{
  "d_model": 256,
  "routed_scale": 1.0,
  "lr_router": 0.000803,
  "norm": "rmsnorm",
  "tie_embeddings": false,
  "beta2": 0.95,
  "batch_tokens": 262144
}
Below are experts of layer 6 (counted from 0) of a mixture-of-experts language model. Rows are named router (the router's row for the expert), gate (a neuron's input weights, with its number), up (a neuron's input weights, with its number) and show model dimensions 0-255. Each number is 128 + 32 x the weight over its row's rms, rounded and kept within 0 to 255. Numbers have three digits each.
After each expert's rows: a language model's description of what the expert responds to. This comes from a sample of Wikipedia text that the model never trained on.

# expert 9
router:167084160137118181146192144130159091122135153158139162138127109154126133130093137157121130093101090127111085063124126118142160143079142098087101158119093087141140092112134222143228097106118187135157149180113068166121136139143194122043147154129140142158140124168141155175163104138115134120132125084114087135202195116100159109081122105165129118136121099177139130107093136151184153114154139100122141157106089049158112129132116113130190123128192109122166153071153091106077121155078144166093163111125143140117107067158158162086128117107151136178144098185096144158117118114149159152135128158143128126163113160063110177121164158129113156118168197089118109148071126176133101129111123101122176115107110071164100162110171153118185102130190135171106047153137113160187128127039120
gate0:165151060135123166153104132110173092120153187138111082166120107119152148106130135180119159084087173111074158119112173093076136127133181150088101145125179122146240124110127177107116103185142091090111144104104133135166151194157182157101126117159099096161143192135088111162096106078060119133203105147130113092071123127123109154155126120126072116125108168076104102153129178106163144139051159188135100102125143105093206120081170133127101122115134111161073118156143093152172078092173103147099143129171119128142101086102090123169071165145088124124096063114126119114104137117123118134115175088132163077096134156129091104178122167135124076146110145102132123104108097175122143165137123130129135060145138068151070100065119102065082130107114091182121107119129115163108123120199125
up0:107130170166178130151140185157103117112164128113099128231079123075118150119119162140098149107096139151111116144091136093135114102128106113074127102121142126150150122165107148125172127099103119114131154139070088122112135110117136126124115093108138180113135124102186146139132086176128129083153156144180110184092109115039120144156083084139170141150115197106147107102093153183092137091115139098103134134074109036168157122090123112076115156142165038168142158073142146115149105177056093098109110106147081085134093139206152160137146156174184119139102144102146126114057143179083100141168102116105081133103142083141069146087148165138118095144173107135109195100138166165140228129160132124149119171177167105110113070118092140110133135124124147145127111177178141053160154142149139
Description: Adverbs and auxiliary be. Function words that come after was/is or a quote mark, such as be, been, also, only, so, not, first, that, still.

# expert 32
router:113097118153173080137145161111141145160120183057161097156082079159104074139050083135100136087126084135138086120140103179104183079141143135149111134119152194130133122127160153197062128109183145127120146118130175094164093165121097118152135132161120172129110178115130145127179135151164101079173166116120103155071173173157140156133132132080197079143094103126130119105112195161082133174129105116097119133136165112112093135146083162131150148134133065098149110195129049122125147141164117180094198167130121138074161103104111115192076147137134135126158137102107132169132079152175096186149141122141181125124174129087172137156147115170156092099106139061131099088149102134161127138159077056169127145126095128153053156118077103131141133128201094135117074109088151115137113072132127
gate0:065118121146171117153150097153144145117145115162135163091102133154096118115119143110097174129133065145168124060037104137190116115171156117144086091124148161143102127094119162029130161134117110108103130112157184195104114135122159100132151085160160106138155074117183141180082167156111158138139092070103184148114079120120204148145129143128088115093096106082087164117202094130171110142183165155179087106136128102144190110094135155122152117106096101121143118142140119124093079126121106111176129192097154100115152086117164127139142178145149123120142131190193153156106099138129099111093137168132161177067083167153114127121108187116168138229115172124148219120089138181142099119139096141144140096142119080119125077152131201140134081088121144095137113130155103121152112135121184
up0:130122061173097152198130086141115163102156091116138132163128156198137121121167148086110110128103117088121168113082072144087112126146190131098098076147134178112128137102117144105098129118149056153105118148107150175088109146108076188141120137133120033139122073128140104146097161146100125162129111122049136125131177069136196111126047147072157115092116109105115102128141147079141116114145136118187128142184106018118122146076162130151115068115072124155108142173124059147146102146097099128126144164112133068106141141091115163116131163147140107125167155147163114143087118102124110160150123172205159155164104117124061144097135152165156136202102070131153153086107141142128134160085112136131051091093158121085094099194138142152090169085105124124126124119085070095127144133133166
Description: Numbers in tables. Two- and three-digit numbers in sports standings and election tables, plus Total rows and the word "of" in "one of".

# expert 10
router:186135117139157087168121120172131146100109075119170159130065162162121141168123112145161142148153096166100164176169208102107145168211149117148113131144116084109157128143149139105144100171120109132101087118084110091162151117143123153161093167120157134070137139130162096120115125200104156130128132114173163129128112143126086075150043120066099130135166110175110081178146121093158123197128109122187127147144152166127183129083175144163096095155151120083148160136170080155188120137073095156104177113156088204128097142182163057151094117160070097110180109100145140151143155125116125114097150096130141115139144106117136111120156164097155147162122126162130158105199176162208137133135140140173134129141120150142159029177158113162120144127125102191086058166095106109100166154128167
gate0:114092119135173147167116091143163177119127102110139098095091103124123180112165116119130141121090099078064185183113162182147134072071132112197063149125101138125204101139120060149099152103156160169094185129193124130214124088138151199139125146149107153093143135193078097156135124144133194156122134135156165088165139123113115120183107140149076170163114143107087078110123134205142163109112107082158125129138098148120127082165173139150151154138173098141116105101155112130096102137094118115156120114123131148105111174173166129141150127177140150105106186133142155061119115110128090161115102150084167144132147069159177110172117124187057129170102134117082103079149120155193146114126082115134160126097180163140083097139205183139125092153071169146091145120145137147117126101075165
up0:134122109094162096128160174163119120125127128134141111090105116144108079069099149097140080109122085196150174143140155132153138072178133076132117129185110209162119078108162085131094111170126184152109147134090138149137218128068112112152122190162182150192132076091107141120138132135131186124121192122136182210123104111138140098147127098115113142099101089156105102098111118140105136094101124136124136140148090125161145108199108106132095120110082100114158176109116090096116088119137126074149146109118143146092135171158209088137133128202133145164102104094175145107140190090149065129088125197059123238176133111137137166102083149118128105148125113141163195107140116151163129075141133110098144153113102191157129155143188126154151155107191097140080144125169087136092114120129109
Description: Germanic name endings. Final pieces of European proper names and places, such as berg, burg, stein, mann, sson, chester, plus digits ending years in tables.

# expert 19
router:058165089152171111161092151155111055122108125100158115133144180126161096145170093082140092139145120160169145114129099136141081131123101180143096110179123139163139150157082156138142134042154100136165065122165101163083136160105120122167150119067135118189108100102126169131175163130172105090128136148124119108086185203113136129155146166136174107111153152112191148092063134164171090149119146119112067106132113096109134088155105106172160171078142147093127109088050172114064116094136116131146145112101213092167114137167137119128200202094125165170099096103081130178140102118113112134135117144125073144146091107146081127159164181158127087119060173110119172117160100143142120087158114170093131106089082108140098091094134114143159200109130089145102111091108143098140106073079126
gate0:172129147160141105142127131092112115128152169184160156105087171142110160083099095135125210121141134107125122103139144129088138088137117136234148169176075175150141152088077140148164091070162142136152136183035113173124129102100159149111131119125118103065133122140090142138099043198099157103184117094161039127152134141111159189116123143115126135184124109083136126112154105139081185176154140110131096158096148109126146123137177147075169097099146121123047084160200118133166108125108088107145132129125151143111144115111107148158135161106070140129154133142110123157141091112119090091147076082091226162105166095129095141072118118124141065121108162093107163121110173075123127169073131167139088115148089108161086161119118141085140184152184124127139147138141143097152143114186114
up0:121126180111145157089131103198124126092142121140097077139104125140162116133146174103098184160133059140074076110114105140152088107140141145158137182128124133099105131147134111164167100092160076152139088118093152148164095160177097087132074079101133125137154153103049160170115133127143119128110116106105140071117077115159132143113081180217134128130107110126139164076121189145088162132106176105138139172098135119104142183137186189088135094166118113135112156221140138141173123126132064190147156100120075196121091177131116112159134104156102138137144044120137145088135149173063059079098117161104142109123161148202101148047150131162133098088092171161104130149166141112128146180119134124127190093108134121136083116152183101055143115122068153132142139091138138116092124142093133
Description: Determiners before noun phrases. Articles and possessive determiners opening a noun phrase after a preposition or verb, such as a, the, his, their, several.

# expert 58
router:105143092182130085100122181129159124122152141112130142206070182133117155126126120166154103124167109140134047157130100163135075129176161083098110107109138157195091140166173068170113065041141143114090113120141110146136089129143191125122097085153134171113135122116213155074159149129125179122119128136134137162138178162124135145144153185130164166147099106175149084136136162140114236166068130140121150142088102171119176107188138173125133115115101033138141141167109129149121163141149096118105154157164097103149098117113117155107156197094107192105114094175089087116047109091136166109153089083111149146131145142122117149141158138102085134185128139121142140115143169116135109142157141094170144103112112148095177119112157149129113104071143122147100134144127106113160176101059036
gate0:071149125071126163143067081152081119151145157123164064110120164138147123179139105144099087153148096154069134159149181140098115134093148128165163128156160132167157166105162172173201138085098154132147139164164151159117126070091129179142119089114142149178130102125101154214135184094208107101145077068128161169077092117170162103096127150102150164102178157118123076139128096131143096143131103093075177043177102128122160092148145085145136165121135159128124072112205177098056066135148137145135081204133152137141174176135079082112113134127135131126129124131079167112123134063163122149121140102095126128136149159107139079125116139153144125139110133129132139192112129091162146136088066110151179158107070144135107089116137112146169125101192140141076115111136105129094104163182144
up0:136153142083126121091126111162088153113137134072111099095138221091181140115170135120144166093161105183046128116127125137089088094069144140116140140148165155101134096116150138152146103045129138135087164178113204156079140135102127161140121087068199118134119094096138147136123164112147130147113128110196137133060170162081169100053085124095106178078148127148093116143107117093109102123155134126108130124168149158178158092154082147114119126183173171159115151100144086073068083070187126153175085128143100125103133139070106101093153115134101182090100132151111155086171128085110074135086157140104165051152179169108145079184131115126120146154136146135134124148103099119132065110071073089112078104094154161101126099163116155115183097102141137109127106112157101134085105141102149
Description: Clause-linking prepositions. Prepositions and conjunctions after verbs or clauses in prose, such as to, by, with, after, between, until, toward, before.

# expert 23
router:101158123055083148123161151149133149067148083104146099120137129153130143150090122069131139117150043142149086115151100133076132142105128101147083110153171146041104103133103109123112144151120189139125136114102156096160042145154130097111166118137185088171149128157125155102111152127143143146181131114155137054091187137112117140108174113101117077103151140107159086106129109090170137105203093096209113097087151115088092107082117110114052122163137098128158141145142093118154095147163163161105125159081100124111082073108122145184163142117148098169173141189154163094155101164185143110155179119086096091114139109109163159069070143108138118083096123102095082104048101071164164101134134082093162132079182126118117195115108146172147121106115119180122156103108126108193121127117160
gate0:145154092079126109188129095146058116112130130109102167129110091107062099065140107151148124108107159099172130134155128129129156136091113131107127176090175130145172144120112085174093114153144144146087141146121147242169090175099071147190072124146164127109154146147170111098128130054116132165154058128172143092112155135106095106083087097080121106087133142148154102089143145152205141099163088131185168188134149118136161144127098193149133156131145145118108067091111146124112142069142117075088132167091140122145109130109075183124163142050075143157126107107138141134127124100114059124141140177175172058099151120113150174097121147191195104132141169130108176105080103147105134189084124090135125118074141088157113106141117121136092129124176156184116125144154110110099072105122178
up0:125123144074068176099163101138194103131152113155125155077135176104148143108160127141134191179125115160108148194117115131096088127135116078086117157136120138131108111135116121136124144136155172123204147123133143104138163121154098059105119091142080128056124130142180092184125166122070096116131124118097151117144107137096110175117079121100157154105125123151068130136130100123142054167126145089125161124189106094124100165130176155181106146114095126134215185079159136114098126067160145193180107123144092155162123118053131104101126095159104129099071156120115221123086190085063164125123119164152051124128131094117146128149080145081180135109138103154122095102145079099101111099131088129071053164167114145083138163110119164178150096161173113113154115112185110139080142148121169
Description: Numbers in birth dates. Digits and day numbers in dates and scores, especially infobox birth lines such as Born: 29 December, Date of birth, age 45.

# expert 49
router:066141121161069123113192166089079111162104140180153180119137143111130137140161099122138169146179088129127089111142117121100083180075140138182154123173101145141096128126146088132178120182113155154124146089135109156120120106145175094130135149137073126114120117135178096144080162134123156097169183068085086095150104071095118123089144202044084077023073129125128177144127080119131132169166149145137108146174118106141135089098139095173112133120105091097107167102162115168094150143133126116097126087122122105077117083090162166171129099074147084142120147158114098159110134169125057109110135124170144067144131081130101130086125101140138116130065108141078040138100132101197107140177122149119096121202129136100048092170062111162122129139128158154139146136115132089142120171141155
gate0:113158129173135145138075054073163128121106083104143046135195135162184099089114121149141143122191173174161143125131086108109135073120160119159126190123150111143199129144156137117152158139116156138100167204140135136093209117067170174168112149113127099166134060127144105109185105170067110047133128134050132103134110136090143144135109104142137135121124153120123183116137140182100161101161155121121137161113069145094066102090187151131106106120071175131099097155156158116069133148136112168098131142142149112060156154147124163137128089125098120100114141129107157091122115145075137130144047137106144129167162162136133127118144113158093074143106120156161133146126074145163150079144097038181138174133136148162133148157144104099086143133099122138127164026102072090106141112110135
up0:086148171120138080078130102132089156186099124146157136122076107135100164164141175188094127095136154126179135132181148138136161124176100110065088129162175151135198125221099137170106174091120060100108117137104129127118107063091124163109075084144013078143125118117091107143138117172132099145123144142123144115166098125101138062107175120151113145141078164168190186119123123165127100149140118143162083134122113208125101130159141059135082112113184135141147128180128150178131121106089067106110136103168108169117098095150164102102129088157161153135118103074072112060105130107173176163176160093105164066107173116147114089136126103158094169114077094120079121056154159116121155082142118122155115150095107090086143118135170121129101167117143116135097145083158119120115155128133148
Description: Digits in years and tables. Digits ending years and numbers, such as 199-3 and 194-8, plus table pipes, line breaks, and words like century, BC, census.

# expert 34
router:140126104113139106160109148162143164123113063098118120127097089170130055076185142138162143121102098123129190135186188115127142150139142136147131084150100137141152109083174071095144195134138110168081114170148144115081109075081121166143150133169091139093160181148141056182110148154110105189138155129188119109101114120114084127156112135105092107124162106168104163163108145117180103122220085148125088121184123133127113115088112144115113105147134103149075074153097134124160137082092104135116131129168146179088160154144165160119165077116087081052119118084102112103123114144147064105116134135129053092162129104133080153090077143134166124166078108166159112084081116133168193122145125133119165157149167115093128116149111116174160137101055183099122099154143077189092133120052183
gate0:098142091131120097075172126134128136151101148047131106130145132115107127169106124123079065137147136132153139145139139133154097126150152143140137109134158146173130155110139175088155079122106050193152155073112182159112122109133150156154100067106111133180146156116135096097128134132114160107093170129163175046170137185134168133120164168142127132090064183111164149126151103149161103146126107164144067152143149144141126136140215147129147144101080084091116082152077147101144111185209103041138140154134095149107140034127132138078164142082085128160104117114090148123156104181123168098142078140091106095134095104148100137112088098090078120138067089139118158078122131133155096171118126061134104141191056136165139119049154187133122183157110095152140119139103133091176160107120086
up0:105125177177083124190145106075111138105132106072122129100174194170079086114110167087141111133161157125142096153140156058087191150092155117111144116124146141104149106113108100121106131142149121057082103129026104126114159153106115131049099115184129196124125070140092128085100153123157082119121077090130154119133158121097108120117155146116116106069101096152121096127088136071119141130087146133101139123141119156050078135146139144100129115082173216147157132103151074108091150091126150173127146100103110146131064163129153126156066119169154143089082165131156121126064170104120112128115138153097131132088191149056132062164136081148155150072139119077139116150144103123086096095207138132153142145107209097118140109149170125124122185177133105108137130093077126099094105147092148
Description: Slavic and Asian name pieces. Word pieces inside transliterated names and non-Latin script, such as ić, sky, ski, ad, nik, Oblast, plus College and University.

# expert 14
router:093180126172114098086162164126121087126157154099160067181134119116175117113117148157097128146112170099138088132111096125169130080145128116146194112135143133135120156115105067210089126062135186130118118093191110100098147129099126075148075113133108157127096138134121058122158100101139103179151092149093163085087112137101117134070115130109157139163128162113172137120135207115102181161120061072145106109067117140151095098203079213154121191084124116054168129131100174158145125140136108137129088143151137072087119167070122118139145162135126174131090145118135171107058126086143154158155102121076104075133134144138165151174148122110102123090079150063131128075116094134141155155142081155129154095066074116190070140134152180124176131176146140145135137138119128088114120103098087
gate0:081131162147120036163170088102138159121110186143062135049107160092063145145118178119109069129137152141135157129085219148097069107168130177125112146049145194130179172079153130105084180110144101210079097134129123133138092125111141104155090115096127129166156126130119116113145175072106088087125102108083116164142109135131185156135164137145158093105159138135114178106143099119129117115126168170133143143125137148103125097122111105134106096142179097104145105107164155131118149116118088129146159109137203150115148082068114162183160110128128091115132119096141153116132096083149101135066148106144095144118174112075105178117098103117166082194181147107118150174125135118163117101132143125249125115147182159168114121112173139066094159153084127082147115099093115109135125183166145
up0:060162175088177133141179113144060153119098120144145101095132121103094159136111135115144167157185158129145151093174119189082146128151121068130089153114127149164180092113085154114116128210111143153156108128131122102144126161069221126084115101143080070186131138127160161130133160127131081116104129128127168142123131168076127105053070088197090121129132145135126139121159140056149222111117195087106137118133179139135104155154104111155122126121184093122149094145147142153069148154133099135142093062158170131135094088086125139160127087104212120207158123117118135186077160127136115156083143070121114107159098164100114125119154124112119121120176159144181167109150069121119155105207094143115083086149145152151115123174118133101121151088114092140151105157163137120135076165167097
Description: Function words in titles. Mostly "of" and "the" inside proper names and titles, such as Sea of Azov and Hall of Fame, and sentence-initial The.

# expert 38
router:145111127171154123124115086144137117121147148129083086118119148123196147156156134128113114124116157157102121149157140210156131162171163102160154174147078158113092100108120095161120163194129074094113087089195160147142137097142083100129131145108165150114145110154123116138078176150061112119085123190149096208146129101096113169064078128132127156161151155109092065178121105100088125135066162081148075117155118143126150133150176167129190149167141155126122079185177173084125120151113117199155099137106170174137085117161107137169103092119103161155085104103148150129167170085085121122113138096128127191151071120131095116104167115099158168134086143139165142105152172133110177158117197174132145148081117154053153151127099058123145131134025105080136140066103101129119118160108161
gate0:139158124158167085180108142203091160097160084107158091111154181208154125186112089079155121123145081221078087187150087058156118168151142153138124157133158110157140125154106104125149110172145139155070034130108184118122103111152104066156137097117152090235159178094134099180107148113134181160064066115158160082109155142122141096100181115111085137137139157139138128107192151154115150150165124152177110151100162107090155110072151093101097123113097141117125147155066082147125116091160200156136120153109146167116161103141172142120172068149102103167170162187110172125087160141138106124112130102148137103080099109128135085122115116085109122166124157104132143133153120144116080137165132109157141155095164133092118132152135124145104151145080143131088165189144118157164142112092156
up0:073098073143124162134142138120187134207061122168120167105123044140099102129131173105115116136142139116155192112131159144122094094141102150154105083115103123160112093048124118096100117116160084113113201179160136119132150134154132130116078124087134146048138100135102132099122102058055107131138167094148122154096130122124135128146126137073167133144138096109119139105127197128148082147118124167138119130133109152101067166134105135137147053149130110111120110155158124110158148217104108125049130074139135142166150162151206099054125112143115151102128076103035114121179110110107147165119082165065126127150104165141109156148097143219160202085141119156106088135154144102167128129088114146112079096148057123155099105134099147099160118101125132111163143112095106183147107192149104
Description: Months and institution words. Month names in dates like born June 1, political party words such as Republican and Democratic, and institution nouns like Law, Medicine.

# expert 24
router:108220105135163127133099107100122091104087129146154150156158078147111126118085104173110106128081137108082137155146124135150082124131090200159120114059143087135099104111163088115065074117087101099123172178059114126098114137100153124102100108109149104131148103146185107171143126130102138113206116120141154130135141169175121197206125134119145135096124092212136125054148081164138117095143094125112157186124077134134122149098100198099125115099155192124122057144090170167154116110072140116079066161073160116137113157107116107171118138178152119195083169100141129137117127179131115115103144074085196144091145128173135163099081207143149099069133117129144130123136152146108099082125122116115087143095146141117093081113112142135087127126098116103140163098136088154065178074161144
gate0:117150128140123139143175142143210154123146153096127153137129129099150142148120158126097072107160059145147057165091140165130149057098123159121070151188136154100111134092107126187065130137143091117161122141151127091155174106149149106103128147249123172110154095132079166131067150076123187095108126134102158120115205137140118157131083148146089118097136099141137167141154140107093108149183151158118092192104155168147118118132132127117081123107115152162167088163169084085061081131075092092138128078119161119171105132123117128143161137138173096166102087095145182078157108069133105181148165138170125144136125181091146061137051121177155104125128209105114119103173138164127080109139071136174091171099104136105118136117130123182142100179088116138093155134155178117135111101131096
up0:080161102194116108099116178110117142112151119121124074096114117175146191164174192155117110164133135136110107089136126059097124133127090128144080186151103100084099158123159110127136142127086069079173130147144103154082147114120127118116142131141089102079153075112119105086095118047156129100101104123069165154066143106122060152106179155159148162126088120184126228085122138103142150099108130171176101106117121144180123130126160091116118120106143127144126135122135144179147120122127081088116158122126139135166091133109091167089140131174149156100112080083124025076138120129160129226217154107141117109120145162145152113117116136161158152122122101108079127088112055092116080062150090103144126157149124122072114101105116096118134138189126092115029138087176112128104139138115166
Description: Spaces before table numbers. Bare space tokens and leading digits right before numbers in table cells, such as scores, counts and catalogue numbers like 775615.

# expert 36
router:099169127160090080130147120127067140133073138184121117121159102126111125117107145188085168172124104146171109071131122103126136095081057068171086127104155123119160136113167142134128121092140132070118157118082072100149137087135115186138120116120146112114125178053085142111092116082165138150134118082123127111140106118142123105138135131177144117093163141151127107087149244143181182090077136143096058118127150133155084144066123118091057198127126157090093155108101111125140151145060105091069167094117151143057153155143170091094154161089140026184119118108141107129074149157150157144166106111164115175137106224099124111132104104150114108137153127147109086090113158156090158144164157140123150164112138123134147129063122172091160155153124085143103133172092108125098104153077130
gate0:078115127102061098145152157152101140136087065125171100097161147205118119121084114150180115132226123139139143111120150170105124192122102098215176178183135215128032170107139085136176119126126097183064156132120076178122098116104128093158165119134160114153161098068106095097184144134148055057103130146134112159085100069101114075177116148133137107142125152086128158138132106169119126159106149115126130123119104043168170132118147154122138141130099149146185101144180127142090141104116142210098137119090141084196108104143123114078143149153150141165153093116137131103153129115196115167140133123112117159118144107163104123132115122120102168148111146138174152107123154131148054115098144075142132116129095145079096120119092094145141162140161129113110181116184126161148135066148096
up0:119080155134125103120173118112137164138096152147103124154098150124112139141088152105157108193171144190156169075102120149104139117052096161185117149172134215099166182145101154159141135183117085150072149125097104110105119137113153166105095103123075103079129117122059111146124090067140064076091089108164078174143074134121138125147145144119146111135107088080110123114090132164112082121127143146145135096158110055151121104127169138163140124128120113154177148111200121183116202099106166156119115088111135137153165198131083076165129131183185181170176153085124118134099112147205147121120121201143090122111094151156143184107120118152128134120077152159124164124079147098126099156117152164126125110135103117056070121084181134116121159122181181106166146137068118094121168179152104
Description: Copular verbs in biographies. Verbs such as was, is, were, became, would after He or It in biographies, plus some mid-word pieces like is in nuisance.

# expert 46
router:148163133121097153109137143090072101134113154144191177117168114193141119111142154099124191085106158183146161132111156162074119076103160133155108168066114127132077125126151102115118135099118113145145164152148120126137091177120082136185117149178131112105125179172074138113062165142122090122151124106139170148080109136089070119152145107133112091122190104132127128136151196104156084170104055090110092154115149134100149150117161089038085076088123157094094163167043150151151094146178202143148137141084155157138152210146157140146148159100145150125078149127120099061125096119133132112174132114120098144160090128169152121135094136166089112137122123166149095146075125035102126109066132108107143095148143084105134201181125080164139124147086122149108132167119123183130138128145208
gate0:091113154073109083089083160065130169167095158161148081071143158158098110113101112204165093155136141141057150131201179110061084104149157133146103146120101111101157121126107137098151126121166111190106132069125093171120101148165167138126078099193105136159157153184144086125026142115198139131144113126104134052096105137133096166104147129120113123110121115148121130113143158094136142123087178125086109148089107152129187153095155144093146093132100164103102040193096159210148125096153102156097137116156123150150158087143137140168175159104107132145133155149185118090164144126091142101129117110194129093110175124187093139107119112076111167178093160179132102111128116126137070159150163174170130158136127104159187121106161117114107123132139140154083173119075142135070134119084153
up0:109126113048112132144145129160121102141119117122130113130139149082158199122073116078110210126117159165191179166085101122118133163180098162121139154159109164144172164128137104137156099133139111134155128123086131098100147144177098145143136116137134079078108162143077146174156162118156055098086102140154138168094121082090157095118090132106121159155137105154170166180177118181120183149113114142134076169089110150117137096135165148059127147106090153113132102046164160120092122117117104090133131096087117098075136158133152164133035161107168089155121135098133125129148131146179151114144079145136181217172133168105153163133171183155151136106159116135060149112116097113087115191134183117117162086114105102041171144137142209158143150146159134151099073205113157109124142130157152
Description: Accented foreign name pieces. Accented letters and byte pieces in French, Slavic and Thai names, such as Saint, des, ç, ô, Š, and some table spaces.

# expert 51
router:149122116150092160130080204170174150049112107178148125183157154138116180092143100174164139179183116122118084154142132154157154079141138128092176128122132098166119091129145156183120096092096139105173155188151147184097050173186177169114089111124095112155136100138108132129175142094171166109100105124108104159109134169125162143100103144193100159163059132123067114108093187157139149145168116096118127152087140115162106178067104121101104110115117081131154135107091109072128132147205115063114209117186152131139091187128143140148183139114147111182109095151092116095147161151090183205077063135112154140141137114050121142126127158118100147121120161137176124126101138177079121149107079085162150107081113125131141102103144131114178144125118100120127171143120150150139167120161097
gate0:163126106101087126084123178094157069136159071134100188143114117128114105179111155139147147105108153151150150184115155130140070128176144192152132200128154143152163178159152055125133148103071113139095114162156106155183121107125113153151151126213105146118132160110131149162149090168098056136131146093140106158141135102121083141115106164097191112116105140103073133127120070063127142112136118124120186164092140123101140167137143141131148173152069110112155150152143175150103175199153154099123251149133139114173141145173067121162074079202137141104112158167146137086094100151149094138109128125127116167067091178169134154169141126099125104117155116176130130074127134131121161128139129170064092144144089085151106164096099107100113143084080158153161139193182134145075137162101164
up0:122137149213149199109117089158111112127085194069185087087101163156148124116203132155160106154119089078122119093156120130124135094130159065036079109113124117117094123053167166122130081132156126082152132143090146068101085131151123141105112129114117147111107120114065158126089095076075198149153108135072097114070131129126184169098157106101084103128085095105104089140147180199082143125109102143159098114159097178128153156141147124147129080160136195107137146132155103105099111127127071149120077092137121180111139143071141166077156128097083126148162130040120100148118174166095163127167141112130173118153112077113106130096130086188146147115134204117152141154131121096131132128179128142153160109123135106096159118123151103107111094075154100087122125070121104089152137080162084
Description: Conjunctions and finite verbs. Clause-joining and and finite verbs after subjects or who/which, such as have, has, had, was, would, but, they.

# expert 61
router:104112103134166102121093121125088146170183024140199095106150092090134179136126142103142094190070156138175140116125114080064148143058138124124086166157083159135128145171131126135109111199108171109126201110110163097148136127101166117157152100116166154167102117110058123117089170155130129139095130114091102159129140121131096218157161156091214097059130101148101099086124161132133152174053170129145096098135139102078125131125096178147135108126083143136110150117086164069121081150139098112116093194168133147105148133095101135116094047124120191120114108157171084101160141150119134099122065128140094153091114170134126085149111100130119175165134082115169155149136135130111076134171097139115144160171070125125167172116150212105094125163160157144136121135165160154099094141130151
gate0:158164104163114133132200147096123160147105141122125126126142129146146177099157074168189182158107138106096153046148058136095128096161153092154118088191135097138133100171166093150087126125130111159189110106103148134083097112124149113096071160180117180136117097076137092093102134105099122069102157102117121183099139106121120104144098104155146145106124078085086175131147139102103174155146213095140132150115116115096088106131125156099097036143165131106175147148125152072085105147135062173198162133136079005106140129158083192125150141113119191085087158154171120109152133148124128129087121100086168174091116142079117075157114054102150108149135119107157147129085131167151094069165130102156137125134109123083131143101142174170149135138086118165126089112109129107129110164111102
up0:114118137114156141177146089090020214126145166132101147125168142110124177107105145186136142127122148096107126139109124196087069127096107120117116066142098115080120076065155147148152130170109184141157187109140123162106115177165124120085133129101124122109121133075123079096144167102119106054084108106106095088113096168132113132141083121137168077157105182144160120123141095101135170158156140078149153108142113137105083091137097181154145056069141108122131104117123147140034095235105103143122077121110151128169142056102117111148129105160144157144064215111176110067132145104106143132122136142121141171137095036124144120115139114161117144186073104186091112117129105125116127153151127151117118141111107079097129131076170112150142146119112088152107103172134078159163100127118095
Description: Name-initial capital letters. Single capital letters starting personal, place or species names after a space, pipe or list dash, such as P-ius, G-ap, D-uterte.

# expert 45
router:118198107185124134130137078124084160140123131158065086121135094111117141130114136114146149128137101127143119100159083098128111169128127167135096093126128178122121125163178119160190105151154121098140163151098076141104086197154089142068170095112146131151138140116178156122068127087102122139077132185137173146158105111109117094143131060129106065166141122112143078080164149185173159121143135087136159127124098086127192139069075127137206109161176116164183118094109103165159163050040144097109137137112110157132155181112123127119089169158141182064087150192118144118139144165087133139153148088120147140119159146153151106110057188140129154133157126139135134205095063128116143125106131127137129160067111104110093203088161114078070129146144137145169164147158160134118093110195168
gate0:128152153106085154145121161189124201129100139102163122078121116159146151128141149146189125134141095121091073109062115126138151121154131109178127092045066123136119152112146104132140076111147143113144086113128125157134142150184139116118167112071088153098131129156130097145121188106187094104100156106153112107119107090076092165129106145099116158138196205151124144074135106112069113171110115226184143153111093092072180136125109148077080122107085106118144113165148102112165143087121092085132103104154121204133165151087168119050158156135108206066115050112140207124145136150147109115038159138159093123107120119147112147133112112111092108077105120133186150125122139119131152118127134132163169143093125144133129170061136143198140173104112140121104114109126061073108123159126171
up0:083109067190095130098137141119044101173163140097107155117128120161094132146120173123156119044100103095125111156093100105142071157159134114170120085079096057174012165097114062111122083167131120141151143147112111117133193119170148124116157130125186114133091085141151115105166106126148129105102125071096129097075083138150085141037161153139135088112101165118106124172143129136119108139160120161109115179142118102109111140057125077137158195178145199121128140124094064115180127162111102164113113149139188165136094127089136096157148129148097128141133078126146136175116137129080110088131106140124145076158107094178137069061172187163115088157148122156150154142171124119116141172111141124088134145184124179118078132185097110146114079137100136112139142079083151134136158084140135
Description: Space before numbers. A bare space token before a number or year, after a comma, pipe or colon in dates, tables and infoboxes; also short capitalized pieces.

# expert 1
router:148154141123159157088113174121121162119150150152143161115108119090151112150143114184163175119095110129122197180108125106168160090120101131126049089132079133110158149160116138097117150119125132103130111098170105100124122146073145075167153113088080122088123141111149158169117098163125162108134122150126119175114138107209075159197154120110107146160145114083083108106122191110232080138098092101151175155075175068129139137163132142127144074102126048132134112131088137112171144038031093162111127160144130165160081102128177180130139151154106120077098110092133116177192088124122126168145093098111135091100107140188146154125124151169155141075129147128145063125102147084140155109096053103121107136102127115099107135177151114220118147154198098126158118091125173130124164127152128
gate0:088162135113129116184125165142098105176125147128171138106164102112145097113055163113147110150176127167117150122134122167182108078101043182180177119163122161143090116116110096154094167123117157123094093129197138144142073138103141069060143148122140152125155148152128154131183084071188135116140122143123086165150119154161112063148114146116158118136154140092154187179106156080152162174115128120122165170092075065138102070133169115121163085135078210137127129168161106176083136123119163139086128128079137125115168128129176123163141114149193130155108103109117154038134098150160135192131097112146083163126085071097159180127121144135047140178144109082070126121090119110132131172151113073140111109138117108082154094154132151129129081082080067121136149122109073081167145127121122
up0:153084191117135178051130094095137118139163122168075144136142114153163079152098127151125139099082174122103123137073134130113128092113094121138156147082145150148150130152137055155104165214137157144092157110146170129114110098138164136131119144130114149086134146101095078131157124126127078103116080126159164115132103128081133101123102102115075141103151147095148138122082123125109114107111138087107148161149172190198177145124203116178136061160138169102132099057152140144141081132171175099211116090093126141098111144086124098116121132160137141115105157097157149130098063112147139128096159133157170151110023149137202131149128113097061162117134048086076103122158110109128155157225133111133119163171156123100124070128199068135144080146123117077117154141138101091157085109182141
Description: Articles and coordinate decimals. Mostly "the" after prepositions like in, of, at, plus decimal points in coordinates and mid-name pieces such as Sw-ind-on and °N.